Weights of a small mixture-of-experts language model, trained from scratch on English Wikipedia: 64 tanh GELU neurons an expert, 5944 steps.
Below are experts of layer 7 (counted from 0) of a mixture-of-experts language model. Rows are named up (a neuron's input weights, with its number) and show model dimensions 0-127. Each number is 128 + 24 x the weight over its row's rms, rounded and kept within 0 to 255. Numbers have three digits each.
Before each expert's rows: "comes after" lists some tokens at least twice as common just before its tokens as in all text; "mostly gets" lists some tokens that are sent to it at least half of the time. This comes from a sample of Wikipedia text that the model never trained on. Tokens count by the router's weight.

# expert 30
comes after: ",", "ed", "ing", "s", "ated", " known"
mostly gets: " as", " after", " that", " where", " when", " while"
up2:189108096128135114154082124108144119122120177130142162114152146140158125163185127135084106135175112139147144152099123110092085128146099114161132126074118152113153123118152121169132128130124115130134135138102091140138119139095132123145171091113161143126158091139135083125144124146099113143125095117093086090162124137131143146076151085119137094139149138123141175106112155140129140124148

# expert 81
comes after: " h", " t", " m", " b", " c", " g"
mostly gets: " \"", " cre", " o", " '", "re", " occ"
up0:150105098139164138092136157150147097132102123108152111162133145151153136115117151081139154115135160138088169119125140113142147131128149159134129146147110108155101110174121136077121146128122140094077139099115176182095114150105148158139089131123154093170124181155101121127138128124077120138096145133110143116102152136130137116093094104118106133093125162165149164079119102137138138128126

# expert 16
comes after: " B", " G", "en", " b", "b", " H"
mostly gets: "ad", "ipp", "ask", "rid", "ford", "istor"
up2:138120148126130154131128141141164161107128170131150106143135095091117135163105109125177129111156165122133145099115121124108177115117142186108089164071121158162163146118138168104143102137096123068124103130135094142128132122143112148139146065133167105142131081131124097105111137134111133132086140110120138092144149114144098117104123094153141099158106139103143167154141149123102157145124

# expert 17
comes after: " the", " a", " and", "'s", " of", " his"
mostly gets: " M", " c", " ar", " m", " col", " comm"
up1:147098181111181134076101127155115116167160088133112110120157087142139138093156111112107105150123112173127169123151112127158113168110160094148126125128141107088129145109121158132099121103128143142137206129153110098101129151113141148115135133108115095174141143106140114136114134135118113117138120092067131077134127122159115146122106097162146120110162149103123122141149135153156105127116

# expert 5
comes after: " the", ",", " of", " and", " in", " e"
mostly gets: " one", " all", " first", " two", " other", " three"
up0:152110130117095156093122125107153124118113139106122087122080135142112110128136098149140109166157112098139143126099135197135154172128135125127161111109084130138152100113120163107147107142161129104118147169110094177130098100126126068111094121120130113147133110189110109144144174143101095144150077102114105130142123154149121092101142148123132159108143117141155139147151175120136102135110

# expert 94
comes after: " the", " of", " The", " a", " in", "-"
mostly gets: " gr", "-b", "gr", "b", " bl", " b"
up0:124108132131136135127134115121161108122135088125138161138118119156155122105158138128136107134125114104098145108132149127169139114091150132088177126123126120127145172141151134114101121130135126146171130145146109175133114121101126150142121099134082138173096189157133136098093131088084094108088125095108156121122118146141138072164193109164118114115162132125141148083132123134104097074154

# expert 77
comes after: " |\n", ")", "0", " ", "1", "2"
mostly gets: " |", "|", "|---|---", "|---|---|---|---", ";"
up1:155131133099162125171136144142091118083134135125105121133133132133186182120121122120123084116131150165112144166158130155163117156124106121113130142157119125140084095101126146126120139136111145162112167161112056090080111098143140118111150100090145147147142132144131104131131120129126061124100118097137128113156155185124116182109117143134113118145120135138150152142106123091135152118089

# expert 1
comes after: " |\n", "0", ")", "1", "2", "\n"
mostly gets: " |", "|", ";", ");", " —;"
up3:135128137116134142154144096141150128133070142131090177119139172116109136134169107053159143116118115115100201130111121119156127132148120184125138132115097107110137121117146129116112151092111159162095149116157124118161141138119132157119110122140116138110122144132142163140134175147114141098126154097107113081124121169067134145122129153145140123120178144086155158127150109105108108119092

# expert 85
comes after: "\n", ")\n", ".\n", "==\n", "1", " |\n"
mostly gets: "====", "-", "===", "—", "–", " -"
up0:151133153150145138136124122091136146114155120160163163180120129091158096145149102096147115100132119121122144162134126154110147135156134152096101182095145133157119126101104145177162110104138139075108094076118127136108113102108130155124160158122114151165084101153114145120090103112138141126147152139120141091164134121142122113102141135145150163081146084124130110076100106149126132113096

# expert 23
comes after: "\n", ".\n\n", " |\n", ")\n", " |\n\n", "\n\n"
mostly gets: "On", " On", "==", "In", " w", " on"
up2:116101130151197156159119114146137142143113137102091102115141136129170145135115122143128133153130153145089125120142151132115134162120153149121121117100102134149093149129126082087148117106117118115139135146139126129133081123106214099106137162157112098138166101158130086140081125094116143129163145130126106106128179121148129087120144090100167106147084116092145145160158114139100138123126

# expert 54
comes after: " ", " (", "–", "18", "born", "17"
mostly gets: "197", "199", "195", "198", "201", "191"
up3:186174144128103124150060150129108128150137117114143120110109098112130135122100135145124143104138139088147116139111152128115138137158147109121091103144106127087122171137135140172161129109103054142151099130177121162094132143134166147161137104118078112146153147123109125163124155176098111161106133122117117136079113123136142168097136121122090109142154139120125140091124128122147127170102

# expert 41
comes after: " the", ",", " |", " of", " and", ":"
mostly gets: " ad", " re", " Ad", " en", " trans", " dis"
up2:181126090127111122130122155127134143155134125137089142100101107135112081093113117101106139156122112139159139100097156113151108103165131131107112165106107118164123127148172185116130114130081129110195151120112133109130128128093143133151155115100163153137121142159175134158118109125134155105134113142148140134156162128166109087137099126094134090099152152142119178142104112144140102074119

# expert 0
comes after: " R", "–", " N", "-", "l", " L"
mostly gets: " John", " David", " Fran", "on", " All", "acing"
up16:130118097153150156116083113127149139133102168163160105127147107158144154142068110125156072105190111159170135106134094114129105146121128143155175180121099093106125151116149104122134135116182154148122135129123118132128128138126112113111154093090112127117143108114098119153165142103116133129157123121136116170134153072122132124154134114147134101144084074123157102140143105118102121147145

# expert 92
comes after: " ", ",", ".", " |", " (", ":"
mostly gets: "ort", " Gre", " +", " −", "inal", " E"
up0:088100114109123162158092129124125131158122151168125143086105110119155120107161160135149110127109143117129143136158105158143140178124139089111167118144104094134149117123111129101137080119105133123125134101070101122085141182101145171144186076148145127153115160165104120173133113170138087121132131165128145124134112110123110162123123098129136111148147106135156129105109140075121118125120

# expert 19
comes after: " of", " in", " to", " for", " with", " at"
mostly gets: " his", " its", " was", " is", " are", " their"
up3:101125152161144152144117126113122144122131086093133104170114137146108092133118121167106098126142153133106139145104122131108150121094183162123104117116110119123083109099129127145144168153148122118106184102165115153139163116094138161156114142108155139129138096150123128132108153110127155133135095152104118132133098196119106076187120150158147164148114155102182123138138110126091125146153

# expert 9
comes after: ".", ",", " that", " where", " which", " and"
mostly gets: " it", " he", " who", " she", " have", " has"
up2:104179157128139118087137153111107116151132118121142155135124081149141125172140127118161146113128150109143150135149142147139127125137124117150074092127138168135177127093129121175084101122105172113099161095129131163115106109097125108126096117099114170136160073131132102112194134109128164131138132113115117109113163098110134146155155131144150124074180136119128116113115145110141086119110

# expert 11
comes after: ".", "-", " \"", " of", ".\n\n", "ing"
mostly gets: " st", "The", " The", "St", " And", " St"
up16:096095137137137111134150124151141100143141146125145107139133109095067116130137134078151113121119160188138120123093104094131117149140143151135110161151116156114126125071140112139102113125095102107159125112114078176130160136136138149116087117084106125130146098160109124107102161165150180139113147119099138111143134158112079136130159112117155153195115103111163151134138112116128134157108

# expert 86
comes after: "ed", ".\n\n", "\n\n", " |\n\n", "ated", "ing"
mostly gets: " by", "===", " to", " for", " against", " including"
up0:140141083131127165113134101121167107119159119118118101140155092124126159116092104119100118121129129131130137133144133090114166191132160144117137146133123162112140176142140129085115116134118147094131110142099108115174095104093147118114144168145106137147101149095151153178142149165128170128134185060154165123133151125111125094093117125148130129103136094183111142114101129138110120136103

# expert 50
comes after: " ", "1", " the", "2", "|", "3"
mostly gets: " Sup", "–", "-y", " third", " Cup", " Euro"
up0:098160146099127093123135139131164121140153194123133084097119132129151096118164109130147137148156165136127141125111108149114154133107094157134115184132124130118147109170094117096071117129165112108141170137103093090121148127109125096088139137111140125118129140118122126103130122126100103178157150137117118109142189118067172148145098099136109113129142163151149130106103112109118098113147

# expert 74
comes after: " B", "b", " W", " R", " b", " r"
mostly gets: "ings", "ards", "attle", "ween", "ays", "uring"
up0:160154145106134120131068125092102136102138111159136104134102166132141135127103148122158102064147176147135158159122131131162128140124127141147152104116163124127126097113169089142080107129153125175110131141123146085166124107103152152135156113107092110145112119122082100148087137158103178154133119125139154111100168100090115108115117105137103091122151142116124132078131101135124149133142

# expert 88
comes after: "201", "200", "202", "199", "197", "198"
mostly gets: " t", "s", " T", " they", "-t", " They"
up0:122152091116101116148103082118114086125115139122100156141158112145129152128127129119158143125138111128119139112165103127156074120103082142121107121109121146100145127157150152090152146157148101151125141135143134118123167134117132131114175102138126124111167155195114141141114153166134115112118132098147085140152098136136110120109173106184125126088125156111102098098124125067131074165162

# expert 29
comes after: " of", " in", " as", " to", " with", ","
mostly gets: " a", " this", " some", " many", " such", " several"
up19:154125118192150135146139159139120113140119118142144121139127095180125155065093111088127126122089123088136155118088127097140099111130169136178143151126125116120207093159120105112120113145145130100103123137107126127108118159090124145129107113116139099129160126115115082082149126157103122134135124143134136109108174111107144093188114117115120129132173178107133122136120156132124122149122

# expert 12
comes after: " M", " H", " L", " J", " B", " W"
mostly gets: "idd", "ud", "osp", "ind", "ith", "ald"
up3:083103102133155161159117119114131094088116162094119109136136126142167090111174111106100114147138142164152158127106101146136113173120091115090090166155141115144164165105149095118147119141124096092147123138139139159128133116147107174115108119146128123120110151148177099188143138136125131147141119093097122135122115163090173166140117110130148112085109125094136112119116127166167148135120

# expert 6
comes after: "9", "6", "8", "7", "5", " |"
mostly gets: "°N", "′", "°", "″", "″N"
up17:092121129105108143136125119150153090086090118162169119138171127082123151144105161128150131118143121147142131096130120154092123092137114147142096131157131133104110142118089175135138081127113113115129138091126133168152189167090110108115119104105140164122112123110126132132159106120110131121130088159135118156157133154139155142126152163160144073164118088115068102108142109112130141171113

# expert 24
comes after: " ", " |", ";", "|---|---", "1", "0"
mostly gets: "|---|---|---|---", " +", " −", " —;", "|---|\n", "|---|---"
up18:102123147138157113116096139085086160164103129116165161130126152092158151111118102125131131137155119129132111138099128146096102158136168116168133143139147144080125158110056134146087090091187121103119111142151132168134113160120120179133117159150119138167129137123105138143130107147073120121164121089158165115141123117122134148099149118123138142109177131112110150140119125110087109129149

# expert 87
comes after: " K", " T", "k", " k", " S", "K"
mostly gets: "ot", "ys", "ots", "ans", "ott", "ones"
up0:173157121110130167070150182152125114077106143150122123170125125131126125122112166128156118076147123117128105125141117121124127094134111175120162161139078150170136142112102131138128085114147106113159140152115097097159113130128110148089127109146119129116136112098143137115109152128110179115085103095111130127162150165105131086159130135140114088104141108139152128122172164171132125098124

# expert 79
comes after: " D", " G", " T", " St", " F", " B"
mostly gets: "adio", "RA", "rans", "ru", "H", "oup"
up0:131148137090118147126107153113167164121148159121141105123113143162127145075069174105102151125118085140179140079132125118125153100133095161125162126118150140136114110114101125125155110129114121110135134077092106137141150098109159143148171108121116114121141095104120145141166128122132125150199131155123064097119138115115154083136115121132169124109140106141143110115165143132117168112148

# expert 84
comes after: " re", "re", " comp", "e", " Re", " se"
mostly gets: "ared", "forman", "lex", "du", "ople", "fer"
up0:162120129119155154150142156127095120111156151150094135171144121114113111110162185127119199106146119107161119145112105069145114139137130125115147126114099127127140118122111123144125087102100139130090172131091134103128085132123126059100101126160141123142140132118180101120144140141131128154115071134086097160092150134119101173139131118172133117131141113141163090151124144108124115112127

# expert 60
comes after: " the", " of", " and", " P", "P", ":"
mostly gets: " un", " res", " s", " de", " De", " Res"
up2:156172124146139116109156148109115083153136167157100097147113142139126104068126126122129126102132145172150123139117100148099138169130130115117146179116108095110135118116121123121132144128102117108124149165080113135110087146159118110151114150137151141127060136135139081120122126184168100134144170154131129135135136094116138115089155173135075095119140067136144117133127131116156141132154

# expert 39
comes after: " |", ",", ":", ".", "-", " the"
mostly gets: " C", " V", " D", " T", " Pat", " P"
up2:120093117102160117166145129132163102150142154173178141119119167137081097081134113113142133140129140157120129112090141123157150157176143133132147147138107144152158123157141151114126130089119136116169078149103148143118094156116143123122123152158083134119178120129148119090091098131128144145169116098116117113135126174137131134108136085115111089111093184102130115100133149087100129119131

# expert 42
comes after: " |", " the", " a", ";", " and", " of"
mostly gets: " t", " f", " d", " Sw", "-f", "-t"
up2:116105129146101127153121158112125131151115118107133103148147108145169113125106125106134138134116103143132101106158138125172100138119153152113077127080126108111118106060141165113148107087143135091107177083105095133156104151125123166174112125126127145163127125166115098120108143169144116127156111158127097083167169137144130117143103146126132125129171166164138101110159142145100118152172

# expert 61
comes after: " to", " was", " the", " and", " a", "ed"
mostly gets: " at", " over", " pre", " up", " sub", " att"
up1:157083106140156155157092094154141147110127160163138145148140076156141114124145110127168159149107131163145113111109131134072138130095155096129189136154122084085140085112098135120154117141124110129075124140139078147119093143087111117142125114151146115167127108125162147150135116136142126125163130130092125082152133142145114085103109154129112113161099096136126148112122126124170140110118

# expert 37
comes after: " |", " ", "°", "1", "2", "6"
mostly gets: " September", " November", " January", " October", " ft", " February"
up18:080117136134145157080116110124092130092102131176100136137128141124163143101091128082126207131139138141126169126148147134106180113093120144117135126089145101116157120156171133154154118155115126075087114132073120132160136118143178122112148129153116123097094131146108112138079111139121113138143151128092099162128126135101116160153144104167141145135109128135114164132130137138126141109124

# expert 22
comes after: " t", " the", " m", " a", " b", " h"
mostly gets: "useum", "ent", " large", " small", "est", "ird"
up0:067113115106127124143087154095134107133126126108173139134125091117109098161110123134133090118162146116105099117092140107123126141119132164121145139154148123142138162061192134165119086101109137152087132142153125175121153085136131135126113165121152111146149083172126086100092122123138104144137168114118125126137141132115139124109116144161179139107109096092118165133099143132129102128151

# expert 7
comes after: "\n", " con", " the", "-", " In", "=="
mostly gets: " f", " ex", " F", "f", " cont", " ass"
up0:151120140152161095136142122106153114161119105103158160108110111170163132089153146100158094110092132169154117158086106146120164128144103111150144143087151124164184164124128128160119110134124111115089141093081101168138126112117111105120090095127147116134144113096090160134130127156131100118115119112144120137144165090117098082139136126129115146146194111117146122115138129118101159146158

# expert 78
comes after: " ", "200", "201", "202", "199", "–"
mostly gets: " year", " million", " century", " years", " day", " season"
up0:119133130190131159125136207086118106134114148172138138144095088117137137115161110151091113142131120141105168080141124169128120151150146096202117130118103133116113121091156107115106135126103145125149088124136145167120133115138150112146119126147129116150154130117116089115134129116130136128128142136102126102155098157111132100120133128156154109151139108130104101164110173113075099064131

# expert 58
comes after: " ", "–", " (", ".", ":", "8"
mostly gets: "30", "32", "10", "19", "100", "29"
up30:108135131120147172112109132108118135120107174159107162132170138130133156103140147137114173182124109112106080081112120137093154116139153149160082156128147165127128110117161157111096125091094143136153138139106168112154096114134118136127158109151116098109097083153096150078114076147115088100099137108151163124152135136151147150139133111173142121109132161115144124138152104136141118153137

# expert 32
comes after: " |", ",", " the", ":", " of", "-"
mostly gets: " John", " J", " wh", " Mar", " Gre", " Wh"
up2:120153168110161138169098148163153129156122128149155137112132117166115113144150127145128109111114122109094116137123119142129118169114091113135126152106146145121138171106104168118064104084122065147126161169115185162151155127131133057108168147146154102121102116109102103123126133111121103116125106129135145126130145117141104148145141111124147109049147120101136150127128119086143123108133

# expert 40
comes after: "201", ".", "200", "202", " ", "199"
mostly gets: "|---|---|---|---", "78", "66", "000", "67", "186"
up2:091136120166147160127128126191123156097099114154113128148109145107098131119165134085140122151077134148123129111138129125086056127141139161137152169109122132153091122130093092131101129108160121129106186176098135088080120114133120140095137121126146115134136126158114137156126122115144168134148147128121108112143159143087134135157130120127161101161127095160170121111111109137099146154091

# expert 21
comes after: " H", " Ch", " C", " G", " T", " F"
mostly gets: "umb", "ab", "ootball", "ott", "amb", "oung"
up1:151104085199141156139092138132141116149140133106063087105132150112138094109166152118151123110151132146114154131136140123180167137157154138113149151108148119137141103132093149132122090095113117125106126125108119138175140152125143127106152124147097187151089133111130110200129132152142111113119134078110123084124158120139144115122136118117156104121124130120118124144124115118073142137183